{"router_score": "softmax", "routed_scale": 16.4, "qk_norm": false, "tie_embeddings": true, "init_std_down": 0.00493, "lr": 0.00638, "final_lr_fraction": 0.1, "train_tokens": 572900000}
Below are experts of layer 4 (counted from 0) of a mixture-of-experts language model. Rows are named router (the router's row for the expert) and show model dimensions 0-223. Each number is 200 + 40 x the weight over its row's rms, rounded and kept within 0 to 999.
Before each expert's rows: a language model's description of what the expert responds to; "gets" lists some tokens that make up at least twice as much of what it gets as of all text. This comes from a sample of Wikipedia text that the model never trained on. Tokens count by the router's weight.

# expert 5
Prepositions following a noun, verb or quantity word in running prose, such as of, in, to, by, and than after more.
gets: " of", " in", " to", " by", " with", " for"
router,212,276,205,195,243,179,193,140,215,260,244,253,177,220,212,133,215,220,221,221,173,234,136,206,162,242,238,134,304,254,183,253,187,210,241,198,160,111,154,179,260,221,230,123,212,163,200,262,205,181,265,162,183,158,217,153,193,235,191,198,181,192,208,146,192,132,141,255,222,175,200,198,173,187,228,236,160,122,268,228,158,270,182,249,197,115,183,188,184,244,214,206,229,193,222,209,101,189,187,188,203,277,170,162,206,230,183,199,152,238,201,233,162,189,106,159,216,201,270,196,198,142,192,194,169,193,222,143,187,280,255,209,268,218,213,172,220,203,243,222,184,194,32,182,227,196,242,105,188,119,165,241,182,129,158,157,186,163,180,236,176,146,158,196,180,275,111,169,249,164,198,158,168,257,197,177,211,187,156,206,182,174,170,230,224,232,262,180,195,251,166,243,189,166,180,200,215,226,232,221,207,204,244,211,213,149,263,244,251,166,197,173,214,241,227,227,198,183,165,179,227,225,189,218

# expert 54
Articles, hyphens and adjectives before nouns in sports or politics contexts, such as National Football League, All-ACC, Democratic, a.
gets: " a", "-", " an", " National", " and", " the"
router,180,207,237,187,173,151,162,210,206,203,225,178,240,267,199,243,170,177,152,162,246,201,142,201,239,245,141,136,156,230,256,134,202,209,276,123,215,115,214,185,177,174,167,229,282,143,204,215,154,200,209,249,261,236,247,232,178,173,232,174,171,237,227,186,198,183,244,169,197,251,267,193,261,158,216,189,247,158,172,187,246,224,218,154,244,192,201,140,166,237,154,188,238,213,263,237,216,189,204,187,125,227,161,220,239,83,215,232,145,246,177,237,240,233,195,241,240,174,210,129,229,102,213,215,119,225,138,222,214,166,131,184,208,112,205,202,191,198,171,227,200,173,207,201,216,194,184,169,143,246,198,222,258,226,219,251,200,193,228,258,214,192,201,155,148,234,234,215,218,263,203,102,231,132,210,144,180,196,159,149,194,253,199,210,249,166,107,211,159,184,159,167,155,183,221,249,172,215,158,185,193,239,198,224,219,259,292,188,212,244,201,207,138,210,183,254,243,282,273,156,250,166,199,283

# expert 8
Words and = signs in wiki section headings and the topic nouns they name, such as Biography, Early life, Career, History, Release.
gets: "=", " life", " career", " =", "History", "ography"
router,251,228,214,176,224,143,136,213,207,183,191,250,206,187,257,223,184,223,172,151,232,169,167,168,202,233,173,201,175,185,229,144,153,228,129,174,153,165,162,206,130,246,247,212,132,215,153,188,232,244,192,217,201,151,242,191,199,248,165,176,247,234,191,180,222,245,187,123,195,161,229,192,214,208,165,206,221,220,247,244,211,151,187,161,178,219,208,160,179,156,189,194,261,182,215,168,199,266,197,252,182,176,195,185,190,241,162,228,112,130,163,148,206,157,149,196,243,226,163,240,174,227,97,103,123,162,181,141,244,167,205,200,256,213,218,263,192,198,272,141,183,173,217,247,271,191,202,203,226,217,215,144,232,240,246,189,165,202,150,125,199,187,279,274,130,149,165,253,211,238,215,182,234,184,230,252,219,143,290,165,201,144,190,147,137,140,197,209,234,202,191,196,179,206,235,263,107,242,218,141,130,195,192,201,167,241,210,287,214,210,116,163,208,207,197,258,273,159,99,224,234,252,169,201

# expert 0
Word-final pieces of non-English proper names, especially Slavic, German and Nordic, such as -ić, -ski, -sson, Darmsta-d-t.
gets: "r", "k", "t", "n", "er", "z"
router,208,145,232,193,190,138,206,184,218,243,163,171,154,198,217,234,189,163,273,162,165,181,255,195,191,184,219,221,223,179,183,222,186,172,254,213,145,193,155,176,201,191,242,220,182,162,188,149,233,197,256,166,230,224,172,173,235,184,174,214,229,185,326,208,181,190,199,187,290,181,308,181,155,263,185,220,204,280,219,254,133,210,204,188,246,167,274,145,211,265,217,256,131,177,153,201,226,238,136,218,116,189,248,207,256,201,130,134,253,205,250,150,202,189,218,241,164,189,162,254,256,218,245,236,264,201,153,253,256,202,127,357,250,172,134,173,167,197,198,199,148,256,173,193,183,232,192,197,276,201,156,145,268,206,155,175,200,220,233,194,163,243,252,207,169,201,240,184,187,210,214,224,148,169,176,210,161,172,161,228,247,229,162,211,255,203,190,182,167,195,263,143,198,186,122,211,214,193,168,265,173,138,226,124,271,159,207,157,191,225,202,162,261,217,190,210,157,220,153,174,160,199,220,250

# expert 4
Plural suffixes s, es, ies, ers on nouns, plus subjects, relatives and modals before verbs: records, they, which, may.
gets: "s", " to", "es", " who", "ers", " they"
router,157,214,247,194,175,215,228,164,278,264,214,127,100,185,246,170,181,238,168,254,186,197,165,166,229,258,281,193,153,208,205,259,141,181,212,195,159,259,215,175,226,250,141,237,192,233,162,219,243,236,178,129,229,141,174,179,270,194,207,164,218,241,234,253,233,220,180,262,175,138,232,231,230,149,158,170,196,193,204,151,197,222,193,194,203,176,173,193,215,242,125,201,221,261,152,184,181,224,159,183,203,220,128,205,211,278,154,173,204,217,186,203,191,190,89,254,222,256,266,263,226,231,138,164,236,292,192,107,182,237,232,221,242,154,248,156,209,173,259,148,141,111,202,170,167,220,140,181,226,215,176,187,167,239,228,159,244,221,124,156,237,262,219,218,203,235,158,264,173,174,143,193,190,205,153,267,153,210,214,208,216,211,177,240,212,205,177,248,187,150,168,267,230,210,102,192,247,182,236,153,311,229,203,140,183,157,152,200,194,213,176,169,175,227,212,227,196,147,172,184,216,210,174,173

# expert 25
Past participles and past-tense verbs after was, were, be or a subject, such as stopped, released, began, moved, remained.
gets: "ed", " was", "d", "ly", " were", " been"
router,253,206,168,199,194,208,250,203,203,224,212,272,185,214,191,159,155,196,212,203,222,174,242,190,144,174,213,190,212,175,197,253,178,154,227,171,112,233,145,233,203,205,182,171,221,263,213,212,220,252,229,161,140,144,172,141,210,185,251,174,154,197,196,263,193,115,117,218,172,157,163,204,271,225,213,203,220,278,211,184,176,317,146,167,251,187,151,232,272,202,202,237,189,286,154,197,169,225,241,210,174,170,142,120,170,248,205,270,213,187,184,190,223,205,202,251,231,287,208,221,151,197,240,162,228,218,182,144,219,256,175,198,232,215,233,304,144,154,208,221,188,203,190,170,175,184,247,151,297,165,169,209,180,238,158,196,182,98,178,160,181,149,174,180,230,217,241,197,224,192,215,161,242,218,171,263,200,234,174,218,160,150,114,155,156,145,142,148,175,199,169,277,252,165,158,154,255,166,175,274,279,200,151,159,107,181,194,195,207,244,135,187,182,135,208,233,236,193,221,198,199,229,249,165

# expert 13
Vowel word pieces like e, a, ie, inside or ending foreign place and personal names, as in Piteşti, Bologna, Académie, Boeing.
gets: "e", "a", "i", "o", "u", "ie"
router,175,153,241,226,268,199,278,220,230,148,179,220,255,162,134,238,233,231,134,210,159,238,225,177,223,214,211,231,223,198,178,239,191,191,216,262,209,206,274,281,132,224,91,192,249,190,216,182,243,223,211,118,180,222,203,125,271,216,193,152,165,210,217,242,142,208,136,190,281,218,226,257,154,270,231,303,233,277,167,217,277,136,210,172,180,236,222,176,135,262,228,166,170,164,172,179,243,220,239,254,243,231,151,200,173,155,248,221,225,150,233,199,168,216,234,215,228,199,198,154,227,193,182,218,155,196,177,185,216,179,216,274,109,241,141,252,225,235,214,254,152,195,228,239,199,182,233,281,272,238,272,179,219,219,158,166,173,206,251,165,252,232,173,264,185,236,268,199,236,231,218,226,248,102,197,111,212,253,150,274,194,206,266,173,207,177,212,224,147,194,179,176,214,223,213,183,179,226,148,177,186,160,202,191,186,223,184,196,188,200,218,230,229,171,243,146,195,172,185,175,245,134,194,164

# expert 57
Prepositions after nouns or verbs, mostly of, by, with, from, between, against, as in daughter of, widow of, lived with.
gets: " of", " by", " with", " to", " from", " for"
router,243,196,252,203,209,264,139,185,223,272,228,233,194,216,208,151,168,232,181,282,257,269,231,213,268,243,198,129,284,232,172,242,193,202,181,116,204,159,144,184,139,235,226,206,202,208,243,214,164,128,270,199,207,226,192,171,168,255,237,219,194,168,215,260,197,164,214,229,200,125,150,203,184,235,212,225,197,204,258,188,208,236,193,259,294,120,195,145,149,223,198,206,221,157,223,166,125,232,230,168,181,209,196,136,156,172,200,208,150,191,200,258,248,201,144,164,226,243,284,156,199,163,185,244,127,195,181,163,225,206,209,150,228,225,185,204,141,192,202,261,201,187,99,200,197,190,249,141,145,115,130,202,241,142,182,164,193,156,209,223,228,177,234,250,222,279,198,178,258,192,197,159,212,269,150,126,149,148,170,204,157,185,147,177,216,175,176,222,186,257,180,152,172,124,213,163,234,169,225,204,184,168,198,277,250,132,212,189,251,211,169,197,185,215,171,252,180,284,188,171,251,189,224,279

# expert 34
First pieces of split words (aut, Un, Al, cont) and possessives or adjectives like his, her, my, Roman, Greek.
gets: " his", " no", " un", " her", " an", " Her"
router,226,169,232,218,238,246,125,282,217,208,204,195,232,206,191,147,122,148,182,275,199,253,127,247,250,180,176,220,160,183,208,137,221,191,194,161,236,175,255,197,259,166,216,190,141,205,180,213,229,177,239,155,153,279,255,181,208,192,157,251,157,234,185,228,249,235,255,206,212,223,210,210,165,155,120,159,196,313,165,169,194,245,214,227,171,211,255,225,149,246,203,249,205,304,117,191,248,146,223,178,247,179,249,239,189,143,270,137,246,209,167,198,217,166,286,236,200,191,241,192,191,238,187,299,194,176,150,218,162,162,230,133,141,207,223,196,214,170,258,204,154,173,178,147,217,244,245,223,160,194,166,215,199,238,232,234,224,194,192,188,179,233,141,187,237,163,166,217,219,195,164,142,200,194,121,183,188,158,200,239,236,201,197,108,224,156,137,181,227,219,175,140,153,219,186,200,237,251,169,167,156,226,142,123,204,246,271,182,260,132,250,205,183,174,142,249,225,248,223,237,167,189,154,238

# expert 14
Quantifiers like all, many, several, some, each, various, plus middle pieces of long words such as rel-eg-ation, quali-fic-ations.
gets: " all", " one", " two", " other", " many", "est"
router,159,195,269,182,171,235,183,192,181,254,233,195,164,166,221,236,219,188,171,201,187,253,215,268,190,200,213,149,169,248,179,262,209,124,178,201,196,177,175,168,201,221,252,133,218,235,222,175,223,171,204,147,192,175,216,195,255,237,173,221,168,148,194,258,199,182,157,283,207,159,188,161,284,176,183,199,296,192,138,192,193,180,170,166,138,217,107,214,208,199,140,258,179,277,270,174,185,229,243,175,194,240,215,178,284,167,169,227,242,243,225,252,126,235,275,200,265,287,240,257,191,140,198,217,223,289,169,120,182,243,146,193,191,226,221,153,187,261,210,235,155,242,199,120,193,226,160,95,166,228,174,239,179,249,187,207,196,165,173,228,163,178,203,245,190,211,122,145,228,188,181,155,227,210,233,121,200,210,230,216,204,187,191,161,308,233,143,203,170,220,226,185,197,202,265,182,161,257,182,167,202,253,263,142,266,176,209,154,145,174,230,250,221,246,207,177,177,154,234,136,204,181,131,223

# expert 61
Digits in table cells and score lists, surnames like Taylor or Moore, and Latin genus-name endings like -us, -ula.
gets: "  ", " 1", "-", " 0", " 3", " 2"
router,185,174,193,230,220,243,194,147,193,207,252,186,178,165,166,148,199,171,188,237,148,159,221,154,182,145,255,245,227,166,177,231,239,245,129,197,252,275,190,177,211,127,201,204,171,172,236,165,196,190,195,162,115,261,196,194,181,227,230,154,195,250,143,188,227,257,213,228,134,135,217,196,149,210,212,165,165,247,141,265,144,213,244,180,187,217,233,215,194,154,231,215,195,211,250,229,261,177,181,155,165,192,307,233,171,221,225,133,187,203,258,169,246,119,223,139,213,146,151,201,180,214,197,240,197,246,222,216,154,260,193,164,171,271,151,209,259,140,172,282,216,186,185,192,165,204,144,247,237,235,186,229,199,177,211,181,193,207,273,224,164,160,193,151,277,159,226,181,94,251,103,204,145,143,153,229,186,219,121,207,230,223,219,208,182,202,267,259,171,171,276,168,131,166,216,187,264,115,219,166,185,156,163,192,183,119,156,205,167,215,169,265,155,134,182,174,211,235,233,160,198,155,228,237

# expert 9
Articles and possessive determiners in running prose, mostly the, also The, his, their, its, this, usually after prepositions.
gets: " the", " The", "The", " his", " a", " their"
router,163,198,163,219,158,250,160,132,147,269,170,156,199,196,141,171,247,135,278,240,182,260,154,184,218,206,215,166,181,226,194,128,182,201,262,212,211,165,261,213,286,145,211,228,191,159,157,182,140,252,175,189,263,156,211,137,180,198,193,260,184,268,153,268,242,236,233,196,208,149,248,236,145,233,221,209,180,239,199,175,242,194,187,234,191,173,191,149,142,243,194,223,251,197,184,206,160,196,159,175,236,139,235,188,156,160,222,186,125,177,253,184,189,217,150,231,178,162,218,239,191,160,218,162,222,178,249,171,176,267,140,162,214,247,224,186,230,165,189,213,153,176,170,135,223,196,241,192,153,165,275,176,195,259,160,244,221,122,166,269,188,245,202,196,189,214,141,178,170,171,192,221,180,172,199,168,188,140,175,125,149,208,178,209,238,174,167,150,281,272,172,171,143,171,179,134,227,268,135,249,272,160,197,171,111,155,226,193,218,125,111,212,149,149,168,199,261,208,226,130,219,220,161,255

# expert 46
Punctuation and fragments in bibliographies and tables: colon after publisher city, ISBN, 978, table pipes and dashes, years, coordinates.
gets: "-", " |", ",", ")", " (", ":"
router,189,167,220,190,252,238,206,209,216,226,235,228,200,168,178,177,211,184,207,198,133,181,235,173,195,148,255,259,244,187,171,237,225,207,135,219,266,271,215,178,169,150,187,258,169,165,180,198,216,215,207,158,137,227,182,181,172,210,181,158,208,249,171,177,231,299,207,254,135,132,216,204,149,196,204,170,165,244,144,267,144,189,195,182,186,223,249,157,154,162,256,201,198,190,263,231,230,193,195,158,116,211,297,264,142,198,242,149,214,207,242,163,225,123,226,123,161,127,170,213,224,197,204,246,228,219,257,204,135,243,195,179,165,252,168,202,238,125,189,293,216,174,170,192,166,186,195,260,181,232,173,209,192,198,190,199,208,225,265,233,150,191,186,151,259,160,260,182,81,262,119,215,186,143,187,225,163,154,119,200,246,192,209,204,171,167,214,241,157,164,293,191,167,195,183,144,271,127,199,175,132,135,183,166,194,129,152,183,156,211,138,234,219,157,181,206,210,249,192,147,202,196,235,259

# expert 16
Words right after a, the or his: articles a/an and adjectives or ordinals such as new, second, former, longest, young.
gets: " a", " an", " first", " second", " new", " his"
router,123,229,209,228,259,178,205,149,170,281,225,171,181,214,225,213,152,176,210,171,248,237,151,230,194,249,158,72,158,245,211,155,250,215,276,182,227,234,178,163,193,190,239,136,202,244,145,226,195,179,245,190,166,200,214,174,168,143,268,154,154,248,202,184,130,231,274,209,258,223,232,230,249,276,168,193,299,188,131,150,216,226,190,148,235,244,150,196,151,255,150,319,255,226,183,246,195,172,207,225,183,159,192,242,183,204,240,164,208,228,211,253,209,211,195,222,176,158,223,204,175,189,203,218,206,135,117,168,151,227,144,237,226,193,174,246,221,256,232,167,215,213,232,222,169,190,206,161,275,147,237,185,172,269,162,189,133,200,244,251,174,167,216,166,189,256,188,203,219,251,248,197,294,203,154,184,210,256,209,247,169,218,143,158,204,178,152,111,147,233,134,220,193,186,173,150,134,238,142,209,230,290,198,188,156,169,229,193,218,172,244,229,198,154,177,200,224,229,240,164,223,259,211,200

# expert 30
Nouns for people's roles, titles and kinship, often word endings, such as member, director, grandson, vice-chancellor, architect.
gets: "er", "ist", " member", "or", " son", " coach"
router,243,173,182,207,242,201,263,277,223,188,238,168,117,162,224,282,180,279,140,199,236,200,273,186,297,186,172,157,180,231,132,199,84,184,189,210,265,210,174,177,211,230,244,148,140,214,237,133,188,145,281,158,205,251,187,189,175,201,182,158,228,195,225,264,154,252,248,221,236,153,248,179,214,197,133,198,256,228,215,182,286,236,175,179,262,220,215,205,188,262,161,241,150,137,223,214,185,220,181,165,117,194,188,122,248,153,200,194,225,218,247,271,205,208,203,202,187,249,249,182,241,152,244,186,219,94,182,220,227,158,229,184,188,222,298,193,140,228,193,215,244,210,215,166,193,153,169,197,189,217,159,162,182,166,206,188,179,212,195,174,196,232,259,250,113,186,199,260,258,210,218,184,201,202,234,240,165,217,217,267,145,257,152,143,228,167,166,261,252,211,205,174,212,175,236,132,239,170,172,165,183,179,183,225,171,170,228,235,203,243,110,247,218,176,178,217,208,157,227,148,178,257,264,194

# expert 26
Articles and possessive determiners starting noun phrases, mostly the, also The, a, its, his, their and possessive 's, often before first or largest.
gets: " the", " The", "The", "s", " its", " a"
router,173,240,189,207,209,283,154,147,162,174,227,137,172,172,182,121,222,134,208,265,158,193,161,231,215,129,217,192,208,252,211,144,173,210,232,196,211,247,205,178,257,129,179,226,209,184,159,241,161,264,113,176,218,195,151,183,128,154,243,207,201,190,205,238,260,277,240,188,147,140,233,223,168,224,201,160,228,257,210,231,189,243,182,213,161,211,216,197,170,184,196,243,210,199,156,217,206,167,226,140,220,176,206,225,156,145,235,169,160,176,262,208,222,194,179,237,154,160,187,209,197,203,169,208,272,213,259,209,206,289,160,154,163,258,185,231,221,191,233,219,163,200,204,154,230,174,213,224,149,229,277,250,232,221,179,240,248,134,167,233,166,155,180,139,229,183,220,164,98,186,146,179,179,129,191,233,213,161,120,153,111,284,191,216,217,206,246,182,184,180,232,149,136,186,184,165,275,238,149,156,258,134,217,186,138,128,211,202,187,176,190,218,145,118,154,226,280,246,287,148,152,181,179,243

# expert 58
Adjective endings al, ic, tic, ical, ous completing words like paternal, electrical, diplomatic, plus whole adjectives like public, political, national.
gets: "al", "ic", "tic", "ical", "l", "ial"
router,180,134,199,208,279,141,88,254,166,146,247,180,243,218,183,201,185,188,162,175,238,207,211,200,240,236,118,282,197,178,244,166,133,122,202,233,199,217,230,189,160,184,219,132,194,186,180,184,225,178,192,190,188,180,236,227,244,174,201,274,146,209,161,228,174,227,210,171,283,159,216,234,196,140,181,270,207,165,191,267,221,129,120,159,212,180,201,210,130,235,179,297,144,193,231,192,278,202,160,146,205,233,161,180,135,208,111,178,225,224,225,153,189,208,243,218,231,197,157,208,174,161,185,199,232,110,192,218,188,144,158,187,165,220,210,214,212,169,233,173,156,207,218,152,253,118,144,255,176,147,192,123,191,184,223,190,196,128,167,115,222,192,107,208,163,218,130,151,196,155,218,193,212,165,133,200,254,250,176,212,203,218,226,142,243,125,161,225,231,196,204,252,254,211,112,212,180,209,200,191,188,174,193,212,160,155,234,283,218,216,207,259,212,219,201,228,245,141,191,191,269,219,145,219

# expert 48
Prepositions such as in, of, from, especially inside article title lines like "Hinduism in Java", and sentence-initial In, When, By.
gets: " in", " of", " =", "In", " In", " on"
router,177,206,198,188,240,231,188,107,134,264,222,180,189,137,199,139,177,188,166,205,190,184,172,151,205,156,270,236,277,178,167,277,209,231,143,197,263,257,176,199,200,150,187,182,132,175,194,216,196,158,216,211,111,263,231,217,164,212,253,194,208,204,139,159,212,243,228,234,168,143,190,193,149,198,235,195,204,234,193,271,129,224,258,222,154,190,270,190,112,125,248,172,173,200,192,236,257,207,208,176,181,186,263,206,152,251,226,157,209,180,275,183,208,117,201,122,211,131,175,178,180,222,174,238,195,203,258,205,145,219,234,176,167,277,109,199,245,101,212,275,189,125,138,239,176,208,195,176,203,227,216,256,231,134,219,165,230,203,238,239,184,153,199,193,214,156,254,189,125,209,155,185,168,168,221,215,195,243,135,151,222,216,237,215,195,215,259,200,188,140,273,183,135,147,196,193,229,180,221,130,182,155,146,218,206,153,204,211,203,232,139,251,160,143,208,190,227,230,219,163,205,197,248,291

# expert 51
Final or middle pieces of proper names and place names, such as -e, -ne, -ley, -ville, -bridge, -wick, as in Gangneung, Ebenezer.
gets: "e", "ne", "le", "re", "a", "ie"
router,235,193,226,197,248,247,304,273,208,184,157,183,267,144,153,176,187,223,208,211,203,248,198,191,190,156,236,246,248,229,219,261,206,253,308,252,237,235,258,240,128,203,116,213,265,122,233,141,259,238,209,218,239,239,236,232,179,164,299,201,100,259,215,227,218,181,126,179,208,138,161,246,173,244,189,214,176,181,171,148,221,160,255,158,194,203,251,187,244,196,250,166,204,198,187,216,263,237,199,237,213,265,172,269,144,168,157,207,208,181,249,174,132,155,190,166,217,235,214,172,225,228,173,201,144,178,235,226,164,228,157,251,121,234,209,232,166,202,234,203,121,219,193,251,130,203,204,281,248,215,217,152,255,245,123,168,242,195,270,160,208,260,157,246,232,238,241,126,233,160,194,231,218,187,206,151,275,215,169,238,251,255,213,186,244,184,224,179,136,193,178,213,230,240,174,136,151,215,189,162,184,185,227,241,187,210,181,175,162,192,214,215,241,140,198,179,203,214,213,170,235,189,235,199

# expert 11
Capitalized sentence-opening prepositions like In and For before dates, plus mid-word ing pieces in names such as Leningrad, Scheveningen, Viking.
gets: " In", "ing", " in", "In", " July", " For"
router,227,233,222,178,269,271,252,199,246,196,193,229,208,155,211,147,178,261,206,209,146,200,225,143,125,168,143,215,294,130,225,281,165,219,180,190,180,200,212,182,176,177,204,187,148,143,193,187,231,201,194,166,144,265,209,205,162,254,280,182,210,193,141,178,259,224,241,218,206,189,208,165,131,237,141,164,185,199,176,276,143,192,205,236,260,204,217,251,209,254,222,244,150,219,193,232,254,211,222,174,214,196,236,264,188,226,202,210,242,204,260,126,251,117,176,207,162,146,187,168,148,233,224,176,202,167,237,239,156,216,167,199,161,232,175,208,287,145,219,276,212,220,165,163,189,212,189,215,233,177,166,181,219,214,196,195,185,197,262,180,217,183,309,122,191,188,236,151,113,237,226,257,229,207,158,188,305,225,124,164,253,232,202,207,152,242,276,219,208,136,228,175,173,184,202,142,220,253,118,169,155,227,219,157,162,146,192,169,161,208,191,201,214,134,154,166,208,276,172,136,227,134,256,198

# expert 55
Backslashes starting LaTeX commands in math, and word-opening prefix pieces like inter, multi, Ver, Pre, assist in compounds.
gets: "\"", "-", ")", " \"", " inter", "\\"
router,194,165,172,207,272,189,205,200,170,224,232,182,182,159,182,137,191,132,185,206,145,133,241,139,178,156,216,255,231,215,155,185,228,233,139,209,247,290,194,192,210,131,194,192,183,187,255,191,176,212,199,148,110,253,196,186,157,191,218,160,156,252,160,168,220,292,219,251,133,184,219,175,133,169,186,180,182,228,153,254,148,243,199,199,173,204,219,206,174,179,224,181,203,206,236,241,256,169,182,149,149,181,277,231,207,212,230,143,177,216,244,143,233,125,229,131,220,134,162,177,179,201,208,237,187,241,211,181,129,247,198,168,180,215,202,210,255,133,192,285,229,207,176,190,200,195,139,231,234,238,177,238,186,185,217,185,211,191,220,240,193,190,216,129,234,116,212,187,90,286,118,221,137,107,171,234,192,225,147,159,202,242,205,200,167,186,264,232,194,156,295,197,151,177,213,139,268,110,234,194,179,168,159,175,145,128,158,204,155,236,153,214,174,114,221,158,202,222,201,137,204,193,219,238

# expert 10
The article the (also The, its, this, these) starting noun phrases after prepositions, as in with the regiment, for the Advancement.
gets: " the", " The", "The", " a", " its", "the"
router,144,203,153,214,210,243,135,123,154,290,193,179,200,209,98,135,242,112,235,208,157,246,181,166,190,217,263,191,200,207,130,154,157,216,232,178,250,192,226,256,264,145,211,243,234,169,243,180,168,273,199,167,197,199,213,194,161,227,156,286,181,197,140,206,266,247,259,239,170,137,185,209,118,222,212,184,170,243,173,174,256,193,200,231,232,193,188,186,125,231,173,198,229,168,215,227,192,226,204,146,202,175,255,211,146,158,258,185,134,157,267,179,227,174,184,173,141,144,184,267,167,186,208,154,217,177,244,197,151,231,152,152,207,280,153,171,195,185,199,233,175,166,175,140,237,170,229,219,147,222,246,216,197,252,238,184,223,162,198,249,196,213,177,171,131,205,189,140,142,165,211,195,150,153,215,161,177,171,196,163,133,235,202,237,212,176,201,168,262,172,212,169,137,156,142,180,201,257,118,221,258,136,237,205,187,141,189,179,193,132,146,255,164,153,158,166,265,233,165,146,170,176,152,272

# expert 38
Short syllable pieces inside longer words, often after a prefix, such as ca in Inca, la in applauded, ola in desolate.
gets: "na", "ca", "la", "mo", "da", "no"
router,221,220,230,190,190,163,133,261,202,222,239,192,210,221,202,210,253,221,180,195,136,146,191,188,255,200,201,150,205,216,181,256,252,236,158,193,189,147,174,207,252,252,209,234,158,220,234,144,253,236,179,139,193,178,164,210,214,167,224,231,213,155,147,213,150,217,81,261,174,201,155,178,242,110,236,227,203,186,148,199,229,292,127,106,222,230,147,196,218,189,231,126,197,159,233,148,156,206,172,175,183,156,228,184,264,102,196,136,245,209,225,180,206,252,187,202,184,258,172,214,149,236,252,149,246,198,165,170,190,189,278,239,246,230,162,181,183,248,174,129,239,227,231,214,238,155,162,215,138,207,199,242,150,221,208,196,140,195,175,162,178,193,168,220,246,159,186,246,270,190,194,248,247,191,229,256,169,223,186,229,121,245,231,140,310,229,159,213,160,240,246,220,161,195,255,222,156,248,246,234,274,207,269,150,201,228,180,230,225,200,264,159,244,247,251,179,139,170,217,158,240,138,223,170

# expert 45
Abstract nouns and word endings taking to, of or for, such as need, way, due, addition, order, what, how.
gets: " that", "s", " time", "ity", " way", " this"
router,192,229,249,188,194,177,186,197,212,231,215,164,132,214,160,206,170,240,245,178,219,200,192,197,245,218,182,103,182,227,172,215,168,188,191,262,277,176,173,198,296,219,252,153,162,179,143,169,223,253,151,212,191,163,209,178,270,174,184,226,141,278,264,163,142,101,224,237,184,219,236,237,195,176,107,195,173,213,206,198,171,230,190,138,257,174,143,225,260,278,207,245,143,212,139,170,177,178,187,157,180,245,206,170,213,156,160,174,201,210,275,180,170,136,165,238,281,210,173,282,268,208,188,219,227,177,190,189,178,224,244,144,200,242,198,163,264,205,210,160,207,145,170,181,155,249,164,235,226,174,198,209,147,267,220,229,206,236,137,180,177,139,269,229,201,189,123,211,151,191,176,152,214,183,218,220,205,226,217,264,114,177,162,207,183,245,176,209,149,174,215,267,216,182,209,131,226,238,149,187,218,262,185,184,203,137,195,278,118,185,123,139,173,201,238,195,296,145,201,228,207,160,205,116

# expert 40
Field names in infobox-style lists, such as Written by, Genus, Born, Place of birth, Known for, Coordinates, and their colons.
gets: "-", ":", " Born", " Location", " Died", " name"
router,190,193,184,206,237,271,213,170,232,153,179,141,205,203,213,188,261,248,156,224,287,202,236,168,140,143,175,241,203,228,172,168,257,211,171,184,159,200,223,166,173,199,219,188,184,265,139,198,182,147,189,164,215,106,172,236,193,264,253,172,195,133,239,207,180,180,250,188,126,122,206,219,149,202,178,150,188,144,284,185,266,195,141,268,197,187,234,221,233,199,173,240,194,176,149,241,195,245,203,160,221,158,154,149,179,198,128,267,212,145,196,214,254,144,231,142,207,204,124,215,250,203,168,145,170,185,191,208,155,134,254,213,237,184,222,211,221,220,184,133,212,217,214,188,243,256,269,240,227,191,199,228,148,231,235,170,190,204,164,134,242,144,226,232,88,135,197,204,241,245,224,168,185,214,183,203,266,205,232,227,94,142,201,227,187,232,166,248,207,156,133,260,197,190,233,151,168,210,231,150,270,220,172,281,188,300,254,230,255,182,158,208,219,203,235,192,152,178,204,252,217,249,171,266

# expert 1
Colons after field names in infoboxes and fact lists, e.g. External IDs, ISSN, GNIS ID, Phylum; also coordinate primes, UTC and website labels.
gets: ":", "\n", "°", " ·", " code", "′"
router,161,179,184,205,189,243,233,216,241,157,176,264,205,233,194,170,305,165,231,188,213,164,188,267,166,116,213,253,226,258,154,93,183,206,240,224,223,130,202,203,234,235,184,277,208,316,127,249,227,184,149,175,266,225,202,258,175,205,211,192,198,169,227,159,167,204,229,193,144,125,224,141,135,206,177,192,147,197,224,226,254,203,160,289,155,224,162,224,234,166,130,215,202,220,253,238,151,259,253,132,225,183,210,214,149,201,228,224,146,209,171,151,241,113,231,150,234,155,182,152,224,187,192,205,187,193,211,254,186,167,147,209,263,207,142,238,229,236,220,179,171,215,189,216,270,229,228,247,127,192,215,224,192,162,193,189,220,197,255,222,192,209,115,282,133,200,107,213,205,245,151,210,175,216,300,228,262,137,238,236,221,187,206,202,191,247,201,171,231,174,192,213,277,239,230,206,231,229,247,135,178,207,153,279,212,189,223,178,253,240,217,222,161,226,237,203,217,188,216,218,231,198,245,244